Experts of a small language model.
Size: 14 layers, width 384, vocabulary 32768, 74.9M parameters.
Experts: 24 experts in each of 14 layers, a softmax router.
Training: 542M tokens, 4179 steps.
Below are experts of layer 6 (counted from 0) of a mixture-of-experts language model. Rows are named router (the router's row for the expert), gate (a neuron's input weights, with its number), up (a neuron's input weights, with its number), down (a neuron's output weights, with its number) and show model dimensions 128-255. Each number is 128 + 24 x the weight over its row's rms, rounded and kept within 0 to 255. Numbers have three digits each.
After each expert's rows: a language model's description of what the expert responds to; "comes after" lists some tokens at least twice as common just before its tokens as in all text. This comes from a sample of Wikipedia text that the model never trained on. Tokens count by the router's weight.

# expert 9
router:088156098092108133136105120147127130139106100131127160120147133096124122139132167173139132118118133136125102104143143108083124108134089103119164099169131105127159112098094109159107132101140103084149079124107117161139172149132142112159139135105153094123075134154123141074172118116129093158100100130154148129126120151141143170112150154137119163106115120132122139124080118119152126155115
gate4:102117120108087118140134145167172153158111092146181092144131103113146143123135155113122160152100094121111148125136123146085113160149085109132163091113110102112133145090095098140134131136129088102103125117129098146196106121159117154152126169102166126139149128144105114113139136147147186155094125113126119113166093130098102102181139148144099104104137097132157095035141146140117170160121
up4:104107167128117096114119182089170134118120113158092157146118142125123184111120092156118159095155126108140120129111129154123134121142137140136153155119125115121147123117139123119094130145180104147121146109123140144185143108142103137241141136173127141142106139122121085128109143127134158159135126133130137098145168132126122132171141130147096137165144128158133164142100157099124144151106
down4:127099125071148120138136149111122100111141141145181136102095157116128106131131127124125112130119150045149122159121149110149146107147144133068157076153140144143118148116120123138120158123120092107118106142128112198136121103147171121122115130109118125149136155159134104161103091127180130156160112128179134120156099123098121115094132157151118155140125101131119061128135160107131133111126
gate5:139086160168166147114119125152089148136123141143126126150151170125148112145116148134133115138117169138145102117112140166101121137125127156105141076156175107090144113104109107150160117114155162110134133140084136117150130143118153125166140138139134123126087144151115132101167155102091111143107142142165087113105141112146103105119120103166149134147124120129138119146099112114150134116076
up5:147152152094128160120073118148124129108158145147123141175139190123132134140130100128116086103132084095094173107132114178124187131137123097110171135111182139146129101157138113119125133139141145135134122179159100108118122137129122146140133164129150104123120113099156122107156155197106129114124162136124137057146160150098123139158109125137113150125141158157139118097101103154149094143131
down5:141109137116095121141130099138084130081125167140172102120187110115114105114106113134141130112134111139152084154103112109148089115114095114132135094156112131160106100146167122163127127211123169126153145138103085090135118146213132110125122156143115135183155136143168115142127144139110094141121160138128144114139114145167134155094131137121146153144123161125098181143115108097094141085091
gate6:118103103180129131085107125170102142189150136141167122103087140155112109123146136141133164149101162108135151118170123157110204157149115120117109121122147138163147152149157133121106118114124139126132082158158134139094160160128062136113129127093102138151124098148094151144133118114125098111147135148143118148085117122156121180110161165144137160142131132117106138120133140112134139123101
up6:140130109199165165121092159138139124143135116166085130141134144186123171108090137148134094189141131085135159149164127107165094175129173121156117172136128131128118107107145130132137192132118123082136138143118124108100123093109158121146163140142081132130146086125109138116151163121111145110146133077134087127135116084131130119145122184097100094105147137151124099125162149126128107147153
down6:140103120131118121156130141121095135123152158184122120106094134142155085106170110136121112115156109131139139164132136096156130098135128128085136140089112125166150135146125099137146121128130133142104125096091093149145114131140131120148143112139174078125104175151126152122090149084131218142114152165185156083188152129146151146154154121097150113131135111149124131120119131131136106139106
gate7:137138111161148095091140123102131089141176122127127133101132115105134109102132127103145118125133100139155104093168146096109120103125111077119152127119183135149132120130165153128142115118122137143132156110125135121123142112164131074138082086090139135102075117150148109121117134094107137104088109101157120145146136132113168124162126119130122113166144132127140111117118142150107078112131
up7:132120131115120106091146124160151135094135126093136108119156127138106095112139140171116095077088081114113147126112136119079114077090104138135112180104131139112122118069146135095153106092153080144167104124100155167107120147121071144167113151109147092118127175138109119163159101142116103138111093155158127114145171136147104148082122145147119133098095103107154111092141168136138118132155
down7:141196125147141091094126199165144122185169137130106125147109128140129139114146130152123127114135081145088144119138151141106124116171117113126141114112127116146119163098124127146139154159131141141131133129153127143130176154090155187111140130163124138116174151157135151097147122136116108075106144070107123151142128118126160128111106141115115162111136077093089131126155103126156115122134
gate8:120153109118092173132139093113082097156147118145137135164086166110136113102116154113117134149132094112133135121142094115063167110086136125116161164122144148149158092146108102153174142114119107153153150118133135115101103166128125108096113121105128134160152154133182109122112113086110146172158109106126085147142142103141120124137161132095120155142149141107103113135134158149128132121140
up8:146120125159089145138132102135108125126144157135115092155107118143137101093130146145092160111048126105088182109102144152096122091139103106171148154108114142105128134126158166127127116119111117140131140117153127121102160128182145153068115123146082127133140139068143148149120081135132090168133109125136101165113122133115166109159076101122142106116137092118112098093129108130103079117146
down8:118097098165130141165147144113086167147134140159126129079117178135132111130118097120074134099155127122137133101136102147138132139122103140124176132090154141121199145089187081118193142119112157150154119101177116102146116169109089137180110187111156093179121149109160107128138128106114167154161139137111097137131121124074108126142098096093101107138128098142168117078123106126148164113171
It responds to: Month names in dates, mostly inside tables or after "on", plus table cell pipes and the word In.
comes after: "\n", "|", " on", "On", " ", " On"

# expert 4
router:138121141106102143178125114152145129143181153146196148163095124154140129136109159115109117120141117131096128119155066123155125122143107130126130177167120114105109123116091123110157156131113121061099092114161116145128129161113122123139133091132121108124162122149109106136177100134101165150111121148121153120147127161129116140159125134115130124096143145157096138133134127127120097096114
gate4:149135125118117135133127121142136082107131144093109130125110133104085116125154115154122130117145131147131123101149119108153143186155128143156135128110119156111147124154116127169114096103150097093158088149104140115129153158147124132114121114183199134153119139156081124150082108108102153085138145138119150176065140134135159134153111098130125089108104151124164099160094126108178066103139
up4:136115151095125109133090120187137153141166119127189170140116160120141156148086073130113148131115110147130128108115179163116174132161122158119117125160149144129104098169122109095134116158114155096143134180058103102136125087133123160113137155077134110154141097100157114115120143139137138103147123116117117123154154164164124130131118103084132141134132123148141093102113116122128082146146
down4:144121159141108116144139108151148142110122110116097117143114094155123140145156137129121136087164093120192171117106120116066090151077157115158121128093098129105120113126093126090109130158149153171165130093095153144114158141114098141125119124123139110129121185117127128119148137116116144134108078092128095105096149145169171129168124127122099116105138090162130091112111123137137133094149
gate5:166154141134157129091107121133111160112133126093096118148115121111086122133129097130161107140121079147150120128110152136107187147165090143140123112124102154136119158155123119100147119172158124161167104129097121163122129121131143126092079110142127138122113098149081115145164100125101112124113119127176142124128150152101161125154134086136078155105143115120134113098158165148115131132106
up5:130127148116167173090091105097123144090149098104137111131135118147118124130159131155113113177143144123119157148127109125108141148122086124137138135088083081139135145160145149126129113162111094092121096120091105078108108108136139132118104142160142089140118136111182138138128090142132117129140136133101133114108163114138161159158133090141094154115118148154143133118157108168114124152155
down5:130129143122153131149121129152155128154136132156126162111151119121134120134144112155088142116111143139129131084121161107103112138092159110138140119119108104151125123172073118129124130128117142147125133147130103100150050139166167093134154120159145133136121132119125140139122104146080150126125122138131113104112119104131112099100147144132103122096147147135126105112079075114131140141072
gate6:111075105158082111149113139142144088145120124169135173107148104096129108113080105158081151156083152156141117110127132103155119164143143159122109101101131140144107133135073096138159105143092104080123151150121097130123162140075111152123126078180137144183102103103148114132117103097130129142143149124087171142086112070110132133147166111149123148111147102119142093097117102196155174078134
up6:076144146122148129087133173122086126093128103131086070165114125173126089129165133150127131176129160119139073184115163098180152147095148147130110136102115090114078117105173121133154103157150142119152109175107154128144115195124161089173166129128139114145120128127116116119073163152130121166089094083136121129136125145119090103106125106102120142144125107137153088136129107136121152137142
down6:149091123117144123139120131093141119094141108135150165092120194129140103140141112119136134128092142135123053128144151133132140178146091151090124126168124146142167104140130139108130138127125162136120148179138144153097117120109129120088132111121144154087131200136136112146158106133088150092117143124154129133106105190139124127149135162140107108121151056129110114098097132095163129128117
gate7:096128128130175153126111136155128109118141098102177166134172115111140139105133122149155120140139093155123133159154128152160126108143137113142172172176139135137190101138116131136091119173174119155173103120134113093133150160148123135147115134170129151151134164087116157123125139119140149100154134123185115112121163142186127111154112098137104129173103103108170129192100126145142146147104
up7:113162165129124112117101110095194160114160122136131138130127129110100137124172129156149110125172119122145133193122144174169117111171158118103128112139119107093112099128107142163114135147079118114151095097101134130129139135115089118156131137154157116146143131109114114150127130136132152117160132147107135116147138147146146126129140122118134142126131090119070136121144098101137120115100
down7:097127106119117142128182144160132107126099134103144120101123183147161087130072138181116155194131112115160154125111093114102103164152125153114065108166187169072137123107149111145105163111131139120112127123127111113119148112134125132104149131135096131096132116149135134120100133098099147166108112169133142103144158121124119141096134149138121134105131154144132126112115105114132146121153
gate8:145122195108116138164095126120159106127086149120142093138105148124104127118102123102146100136166171133090151127119130125120121111120112047096130164111154129140128192138140137127139146141147165171126122141133112118129099140141165164131099174111117081120153133139101104084102171153119155137088129133162145145102127136148122111137121123109102131161131111146111138128130140114145119127153
up8:124147124120141156112141090151125164123183107122124118103160151132141158158169136101138118112097118119179119118134158142134145146152144119113115105104086146106178127126138133145154142140131144137162211137126108125138125113097123117114132145157088134155170117166147100113080150133116101143099108138139106107141100154122165151127123119139114152118116158116106114120113148124162165152136
down8:171122114120153109123165121170092151156132130143098162071123135149121121066123138110128119188119119150099167171142123146110132138107115122122118118116112124132148108125143130118117132172105130121098099130100170118134095122137119124143152137170154113111147116124111101161147141125159108173158155105134125138126185124154163138115158131126143121115081113123141093079141107148140097109097
It responds to: Line-break tokens ending list items, table rows or paragraphs, especially blank lines before = headings, plus some list-start dashes.
comes after: "\n", " |", ".", " ==", "===", "=="

# expert 20
router:170126129131142168133142160133122147127100136108134099143123162153097101089133179103082137089117118116160125146133090082165147123090133129165154121161159125132127094108163091128147096107090118130145136133139124153151102163141126132110160138089090137117118120139115145110127111118176136137135134153173100111096185151126118125117145089138117081136106134116110093121079105120166102152164
gate0:145112148153122110136106156164084160142142098131167136131151165111175133094123156126140158098105125164149132117158117111096127119132179080112128117128174101147094120078161108137117125172154138136181134145111101087096126148102088139093156141108145133102118154185125158116104086133132116139112120133159118122143116117116146128135103115128162173153126121063115124137136155153142141121168
up0:127116134118107139146157172152129152191124135152148098192081105159172123142100151129119168124152116129121125152170130164150080151110165094108097163156077107122125143097160098104121116116157131089142170117117158134111150147111180095090153127073087148138101127127112149147122120137136139147105176117091165141153174129103131136114157131122116173103105143135101137075137165128136120147119
down0:132106144117173133188148135130145131156086131159122054135099134148092155145112172131095145090152118087164112121136129142133142156100090155137101126072144142125146102140131120152116133143122130116122111088135160158132155146143142173074134158119102155075164140144141074148158099108115142171190103120090116135151082123144118091100119112100109107133118116135106124142127112117156104109161
gate1:092134111148116181115118141126104129139130117147114164163115150132088134143094137089115141107144090105134130160120144162125121100137127127156103081103117167150134156109120113160125104085087125127133156151143110159143132122090150099118151086127127128095133083119119125109102137142148171115116149129129109129121158136140139089146107130151113111106074140103143142143128126106151106133154
up1:153156137125100142120101118120119149148083147142167113141121121138150121117124124171125146142110146117135113096112100106114108116128145146145127107096146131110150133154094095128124085086125174124115085138172120094150110130135122090119119126119132142173121156126158145120151087138123110121141127107105102094145121137090111111135118133104169133136155149125135139139144116159144174120112
down1:110057139158144119145159077131125092118101113132112107132128154158168152098148141166132094084136165082095136103104159126195109137150112125139146134130151142111109085139064105139146081120179141178151117147130130135168158132131131098096126086119138139125147151127125119142120093130106136091130122139109116119149136154106130143159117137113174135183188107178147134117115128131111119130128
gate2:175112119131143132108143080090124076093094156123165104122116090156109116133150160112166104106063128142106115103118116089180116130118138083128107116108155122171119144111147117128152136109117115104136105097120060179144108165106094132109167104097119121138106142121149112098102184111147116145121133124119183155153123120110135155108135147158143143136122117103174150142130150149138129131096
up2:144108161092113168126128154148160099148111117108112120148148135133110159125152119086158141153131146102162102113136148137125176135151124140104106144119133111131150123114123130135149173098105114177149106109110148077169149131089117107152140122143116171157129137147113118121159114170134184124116125140118133116157109094106154129132130122164131148152122086162141198136133128162101142069147
down2:150135136119095081108129121141115172165149088169130156161135145090128147128089134118114122143127162170105081101112145108150157162064111096135114114097132141173121167124134118099085148158094093132141172137130145123108121146142126153143147162118145092105140101111089138080137093152109126187091149130143166140143110104123142150170149147136142127117126102126136139140134117112109123099150
gate3:108105139148144106145158156146105150136124174140149136147180144117084114146137130092128146132101138115146134163158122156120155115134147117105140117129138094116119097082114118106110090101148128144136151114157112120131162138173127100077132076118122121127119100187128122104151102078069147084181140140116131108128155163154100132090165041117130107091128130121131162136135140139143149122144
up3:142125078153091125129159151136137117132099109119143117131142093111117083095129125123128150133096135085119128161102115121115121144152091160140110108153124106102141178132142102191143121069124100146144140109154124089147098106155156109133156147088142147110114112111121161134141115105170128119159112146147125116112154123088140122122137131114102121112128125114102170124101132155137132137143
down3:119126159122148122137152128118123154126150126110128144116135150164140141117130105125150100098148120134119121136134083163115100132139152137124102120141139151149109134088110109148158141110130086132168155133120103108118144166132115114121151124098088139152127093153094145102102115109109144120176143116112097107137123102098089156117134115092067089067143152096118142115141152064153111109156
gate4:104113089117162102128140119115155152136148128158141120088143147170124153106127162128162107095149131118137125200147121119135126180159158064090128121093098167131167208134136107144154110147106157122147127111130144112133124112107071129089173106097085164112106125171131132181106143124139099118155091145119120113111166109131107160118094109072094113147145130118125139097123135076158138128107
up4:135100123126147112117154116115146112119158143105089118154128116111144074139135072112132129142113115169177143094108110191114091130148117088128153167138070113163137151115123140174132114150125117124140140112114082135124148148092113138153175141099139167120103126107153158152119134108071122143147161138115095115148120133147129145123114084120131104162110140137156090128121124129128149176140
down4:130160134114127156132117091152125116124080135070135121144137130094119121107118124172151131119152169133147152136134133119091085109111139124131173116099087125133132138113135169127119092133112065111113084109129144115144119109141136124148127086135111122154106107137136153140170099112112085123163150137141154121131120130148100113091121125122121142155116129168111116108140136173100114099115
It responds to: Ordinals, compass and competition words before nouns, such as first, 19th, World, North, Cup, League, and st in midst.
comes after: " the", " first", " The", " World", " second", " 0"

# expert 19
router:140174158114131158126090133125070166124126093127129060124125156115099112124106167147170122142156132159126089152131112129144125129121145128158132127134118116143103109161161090104147129144124154115114108109105120137152131095111108160143147155126099177145122162137123163166177121126112150124117164146157174143160153128130099119115103095114117161147132122150083089080105110133148122130125
gate4:140145162126090089141135128120117155140084128161113141093128127150147132128120096119156089157139140122135133088126098136091108169127160085134109162157165137122138156103103087121105109143170126117140102130114174135159148123148186136105099100142105120123128117134176126112108123146144143105175111139189116148104165147129121120151132140122129105109162100131114105124116068140189154149149
up4:114168096170180158114156152146142089112100119148151124102168129128111176091115136126119137145174138097138132166132127111124178131110127100138133087114122160145129135165122138138142133109172130089164151144173163136086166118102128161123144141125151110157171165111114192119134118164141104141120131113107125097097149120109086129161122112111160149127148122138163120131133128136141092118118
down4:110122125101108123128116106138121126137145136190174139169080142178130123137165164136122143127132156149138134125095136080140133123132148101182123113093125126151150137094166143161101129067116127127119134123122146128116113141122093146138090159144086131101063138127091159103135131134163136139100130170147119122159128136148108157134105067130117170130129135097107121112121146165140095120111
gate5:122100137137117166126121124165140109111134105175125099124108118112153152136128159130172136160118110129108141124123142129118157132140122123133121152111120109165084092175107106106139145128171113084156102118160123108143118144096117135088112109077150145145141118113104142150122104154136129136133189179098100111130129144113147140152139061072149133180097112114076125145118097154123105127095
up5:138143102187146070109127123128106169129139129127130056130132186171188125129136142135114146163118141094116129134094142119130119152163164060137103114133157108092110154159176157133122167129136155128126154108095115074166141134155096074125109120064130173136157122138173144121136149162140115096112097168142151115160161109150132104099121122115153091149162132107116161153148142101146107157117
down5:128128134107126097085117164133127164090143125154128134171130102098091114113147144143121110131108160141092157160119130129117172149128145115136115141144067118132123150139119165108147131159107132099114138110199121104151160154160108123070110093124130128184070100131151112154113149101123141136153140094131135138110098101120128087124076180109140118142150113134133134115079178143070087111127
gate6:110125143137143140129107118121149142141127121121164092170139128111137135136124129140102157089118155112147142094132143122110143149139139136090139114164163121144131118117139080166139129134130152144150096203170101140132121145136155134146158104160139129150165154113141121119128139126141116121096123154132120124128176130110122128114134152116106076128118130115078144112143129156091117171125
up6:122154104097113102122121118144130113139125140143105161135147140178109131138124112080112090124093096117100167100131129139113094114127090087132114145120102104123148136102156165097164070117139139113099156151117116143130095103164152119125113124148137122140148136135115125150155143178137159092088138131114142111107133145102102150071084119106120077158117129088143154130171124154142113119114
down6:128115121137155124142120071143151132173136142127118128126161183127107137127145133126082134170176110109118124117146127126135134155154112077099141184133176112109095136158158119141110120111079142110075116122157167110093121083125153146130092109133133149129146124067210114100173125084160124136202111112100135125116105152137135125107105128125122138135127123133135115152149130135145126128114
gate7:131136147128078137111126140080137102056140156137141132161092109164122109122112122160162108138139149052126108136117101134156077121117135168137145127146156128144118149140119157126130138110148107093135145188109134125159132082121144134142182110125117110189136094183157097114168110141135138132147136098132107131140119156161177120139102107120088125150140147123124146127132121149162119155113
up7:151120105116090145143134138146109124136124131131108162129094117156088112134099140119111134121102139146169157133133133133112053175180092124145109127158109140112146141137103118157175127159131123133100134162169127149108145145133143148115139093128116108107150126122083120122119139117135116108119126182130131101144141150141166132096087100122149152154154106151080139126163135111138115139136
down7:150098139134124099127156162146168068076147117142122107123090123150135119131114125137141207126157137171124105151179146113110116128141128141170121128106113171089148149122125118114136120110091150132117141122121163117155100109108169101108139121172128138096137163123154154175109137048137114141110159154126131105074132114119133181089121162117081140128088110114122183143130146141151127130115
gate8:121152121148107159148136141136174126134149127135189133129129070111105140125127155132149101133134132125094145150183125132146120178121135120187123143095158089102150098120143181151130114112140136097130122135138107148152132137118142146122125067114129140127099145124105110180086080145141129113132100103172100143164094099086151091146142159141136140156132092127115061115104144112154113123130
up8:189123130119111139096135140116162108112152131098133131107159112135132143101118170164147098119183131120090128105126116130150104120101137118127112171128130147160105122163145110089116089152108137155128121111123141116154134124170144097124165115118108107107130110134108168120133135134096141158076089130150151142097105165140143148133152143123136132141154138119131138139111151108100135138121
down8:084131143068148115158103108110114153129131126146111172107072141136102088135106088098136121128130123139108147147134105129103140118167144104096138150102139153076134146137117104118129154129115125155120083128138162126113216108142111155120103159120153133111152140133096140122147121121142162114118142110096145096141141152120135112122150171122168133135072072129113118142162115180134141113118
It responds to: Wikipedia section heading markers and their words, such as ==, ===, Career, Early life, Biography, See also, and table separator rows.
comes after: "\n", "==", "===", "==See", "-", " ="

# expert 1
router:131100126182133158122087115136128091105133114130113159126147100128106102130109173106108102100160134089135144124161143121073158114174152142137123156139120136104112163165160111119139092165105135143134113129120148124128143149142127122137127133095085132126115103083126121134153105074166133141098142106097129102133103132106157161116104155154126089085134101101137101095138141121119156101110
gate8:152120111156108130071084132114126152168106132104100128091141126120073142150106103119162075160152150080124161176144136147132138132132132165119117115138165129157151164163153118139137131120150130113125128130108114145111094134100132135103150115136116185117113129144159111168128141117114081153063101117150093085127189162101139133149147128163072141119111121141131084106114093152142135135157
up8:137136105082123171140118114184132137115146141114107175160106113159129172129103127087116113163115131161102128110188145132142153127168124126129108162091097148177124164176137109099120114128114117122159120152122145128109167121138089111122145138108125143133103137159122140134132120142099118072132088107128134164134136138122110100120164116121121101076140125104115151135128095119144124161113
down8:127094154145128099133105073134142100127105160140135081086154114143126134090139131120098100137154149100144159148160121115117162133151078123090120142086135115139122121102134115115121098127131105159120100155191149110130140138161171154150127108140094123134153147119118088159127117095136101118124147092124154159151144109145147138138131092148113128135156167096158083108157079145102112170151
gate9:151140072148125168154109110107096100069109159149175144148145124142157090121157097138163114133152074135120101162115101135083143156119177138123131098116149127147123133145123122160126168185095114152123099123125133155129121120130180080128093044126125088138113096126109129167140128112140153096110123138128126101156165122127149077147101174132147136082143129127116105097157139132122103148097
up9:140145140149132116145115112139140088117110115158068127114167112121186155141099077140136099131114115110113153133157107127083135147059086148156153097141106131145158095105130157153133157138122118150161125113102156129132095145117155110149124093172113134134173108137150153150201148184130174106145099096171138154143162140141131112145102109111133113116144121123120087144121128152160154111161
down9:121120119137113091169145124133118141185095163150136126091131113112136132104147134120100150122110128106137119136155112107084102123067095123125103044157130114120113173125109097100151127120132115135118108129140139123116127098142089152131122177189144113170144111118107133134147110089094114158139127098149142106120088137102112110163164094128138108098127129139116117133116113102203159139159
gate10:099116118103147092134108102153061131074079124155117145132161118176177157142131123146128107114175094131117140138101081118128147060156082131102131142147143139113116148139153124076111091144161165134145121140095088158106141139108104145135072157143112145129126030140110117122129100135168155145100148135146130149118140096137167162126115112127141137139096138162093151115153088154139146132100
up10:154142104124184124116069093122130110118112094116101167164126167149094132106124107139130163135126093134143153149128119120136123103110146097110119127127203109089148137135111118156090151143106155119133151130086143122172154160119146138126111115124086119092104150115141152143137113148135079163132164110160142137128137114129147130155130153103142135111187102138133095159100143147136116156113
down10:099127178109127153056101154163135104169095125111133126104124124144122135146195171105120144104089153078059107136108068140103182162120205093144135152139136095105124131089171110108123154145105113137138126140107123092126146133138133125154107138164118132100124139062140159153141114137142103136097137134171118120105117137166085144163097113134154130106143123153115118098127144128131144121114
gate11:116178126129127117087130110134116122085139160137185120174111160144133157123135138166123167122144133100130150148064155104148125160142093095108155073114134175152095117134101098121137122134168131128093158112114117092121159123133121142125119123101120105139105146154102153149138131168126160107052103143124094132126137117126105106118110159090132143097153159124138120107106142091127139117128
up11:151106136151157117150139141094180175157099132125165123111160132088156139167163103119148160103126136154139123105118110097083170102141065113123102107177120115120134134123134145157154100113134112138128167110149128149142138166141113076165113116105156113091150093102125121138129127114157126119107116102138127124120157134142117131093130171094153168170136112134161160111108104127106102113108
down11:117095129133153117168154101111103159142140111155172114102183120180120159098098109122069118111140161126145124125121118111133142132155096098117115122159116176103117158112131141161125109129113136161134106099157093109077168138120138101126100145154128172135144146103122132134185116101079151176109122127099115131090160132102141153100114137166142120130141095126135128141157122124152097156141
gate12:103093100105123143157094156124133128124103148104138125147120127155109164166157092171121103150144122122131109115138154139111144083135195151129116112113107127093083136165127088178138112140118121129123152171157086144130109158108113147143141104142113101099136095110136129139133132162120123134120122151096143106154174161116132142162103141145099135130141128147143121134072133126108107135101
up12:139101091182180107107122142153143118075088139128131117108086096104129138148181106124142104128168202155114116116125145137150152082113126113166121082143105135153122118141114111136167133120115149184153127108135087123115115159115148144135174137137132167117111128134156134171107103144170157140084116118136124138156119161111105098147132151126115180097188143099142116154080136122123144148151
down12:121157134074144136083134112121109101110145131188126097120124149166167130121137098109148109175112096149116133133179142148116184143155128148137107080076116091144151097126118141109170112132164147133110142142092126141149141087113089117115121173122133118122118146125157138108101103128147106115156147194171122147135138128146115115152108180127141151143162117123125152133148114148144140158123
It responds to: Common nouns for resources, utilities and facilities, often after an article, such as power, land, water, fire, railway.
comes after: " a", " and", " of", " to", " for", " an"

# expert 16
router:168139125133158099167105128072109098121129137138155082128077113104127131121137096092121102132129156085107138091153135126136082136141102117158089131107153119166138178089149160125115082174128130137130131130143128158123110126108122119082126104161154146140127159160120134089131118124137172136144127096174077128148144114153126127182104156117139121139139129092095100109142135157082188110159
gate1:125118154187137140158112138148134124172104174148129116143121132159100120132065158139112151116078102138137150095109106096140128123183130116143132126160108152141095164118134123109156194144157128132124111158093112097128121101117086156129130129117119113140100098135139096158145157130140132128123152153159168105102093119155102154126138166115092105095116136112129134135099099126148120145127
up1:132163137127177123077108151104160101125135127101135077114101123159119156153117124112129126142109144132150121133189137134106138150100148138143123087161112125154131067173115186119085145090123082105157144128082130132141121110118106099112092127122128110144117079135107126131129100129134150115096116094137134122141104129136099144119113087151144111140094138148119168153132120103117116157133
down1:160138116128160103105160132099069150114122123126123102107103064122140114110126112148138121102127114124113120168136165113153118152109125144109080156145141050147157133113142095128150091124162133103150101139115173160135111122105112150147131148139150161114127108169119114195122154145127114114125121125127128140131102130169133112150151128047152145137128116111112092110077111103101137141129
gate2:140128140125135116142157136154113144176132165129176074143115108086159132139137147117133116108151125149133162124155159141101119128174120120133160130067121124180119112125113128125112151153142135130115135144131112129143140136101102162148125095103176126160094147102174173168112119157103166172125120133151082152061100130106153160121148122141109120139128143121147148113122142151126132096149
up2:104155147087152112113117095100138117082110156109100161103164142096105133121081122148115130160143126106108120159106154121137105179123114136168103117158151159110164117138126099120130149131124115139128105125140166134107138130127136138130157104156160112130116100120155156103113144123116093134120184067127126118143132141118131090120094169135152143117090130133134144146146136123153103135087
down2:165100095140118135133056126135137122116092146167130128174118161126130091082137154153126128060163122101161122081130109108144164092151125119098129118104116083120110120128165168105133151135091169194103140118129177040097124134128121156100128091128094161123103137125141168118159099126136116134083150092093132116158068103122180099127157136126086116121117139139133121108137163116109113148103
gate3:142098107140131113110159110160136139087113149128153093101126124142105139108111115098133187101141113143162095115099139151139114156131102136149118176110160160124103149089156103135135137128115143145139117133166176136124118096156121116136142096151126118164148094085141164128080150129149141140137141123143123181122145148111151175155170142135108136111115075090168087097147175118150104120167
up3:161136119128132157133139128111166124147123108111151135117120119117120140093140129123093122151142117151132137137109128199123114137128087125127122146118160093119163103101118117144111103165110092091130118148108148139157109123161161130087125136136095144111120106109122158118132109148103084113135127113160147124064137143138128093175173132132127161098125118115118117151139089098091105139121
down3:123142149146149105130120124152132096103151141141112126110166142112104169113107139153126131147141151124106154100158165145136090123108078106108132136126131131185085145113101165168107157131121200155123132112093138117127134102125114136108115144144105112123097142149111136165132150179150147171098099097188139095167138073135161154133102141123068155151143132082119138139182170120120134125098
gate4:115157144147134097198096094127109079125127088125144102095172137133133086130139112082119131080175135137169142121118121116177104078155140160154133164132122145168070152096145109119096160106124088146152102100117191133147131140119108113134141101153170118104159099143110085143125079153156147103124118171132071134114157151147133137131144097112126157119152151120108162127065138128097162095101
up4:131090173096133109160132133133147081120156112081108105148114090112145099137141141113118100138125107123132154140115132161183123132132172124144139149127083132132178117159141112117128145066135114113118088166112140150067148132132083121167157103128114113156163099154128091147134150169123093137148145161137127119099106134129117136148150101128134112128098135141106123137077092141103118082106
down4:121116120101139083113126118133148115098078141117145103140116119111179137151160111131161135112096143113114126151103091129126119113165158157138107174144155129108115139100151120130133085149100121097164128105164125170155148144090104142159116122113152191137149126131162129122111123166128142148139176135143115119145125096153126140143127099100134087128136142088115148108076127143120171145119
gate5:138139146159116155140145152124154129138102107123145134149105130096141132150126097133130088125138109167147115114154145107200105144150131131105088127144112148120084132129156142159142161078119094139089119132101116128126125101118165120161155129110129118072134129114135116088107145082163144116125142136177092118148108138131145143118161119120145091113129101105091131120115160097110122113106
up5:155102140100121116089119143116126148124124148126160142160167153163124098099172095168113155125146140130144150104110178088144090154098154113138117160162113105116101171109133125136071125150122127099185099105118122167088144105135111159164108113134115128111144133104135121135126122094135085152153127111120131125145143095109119102129128115105136146137125152113141124142105102104150112100146
down5:115057164137122162136125104162136105124144118130119100105103089102145100094121143187149101110129084126132129128148163101155124152138147125148126166143166167100126154156149099137129152140093106176134124116134176100095141138126135133120175112128091108140137108128157123136124107108129136109118115132120121105089096146147105130139147068152127143142130099116111141184164120123179167139177
It responds to: Articles and possessive determiners before nouns, usually after prepositions, such as the, a, its, his, their, own.
comes after: " of", " in", " for", " to", " with", " on"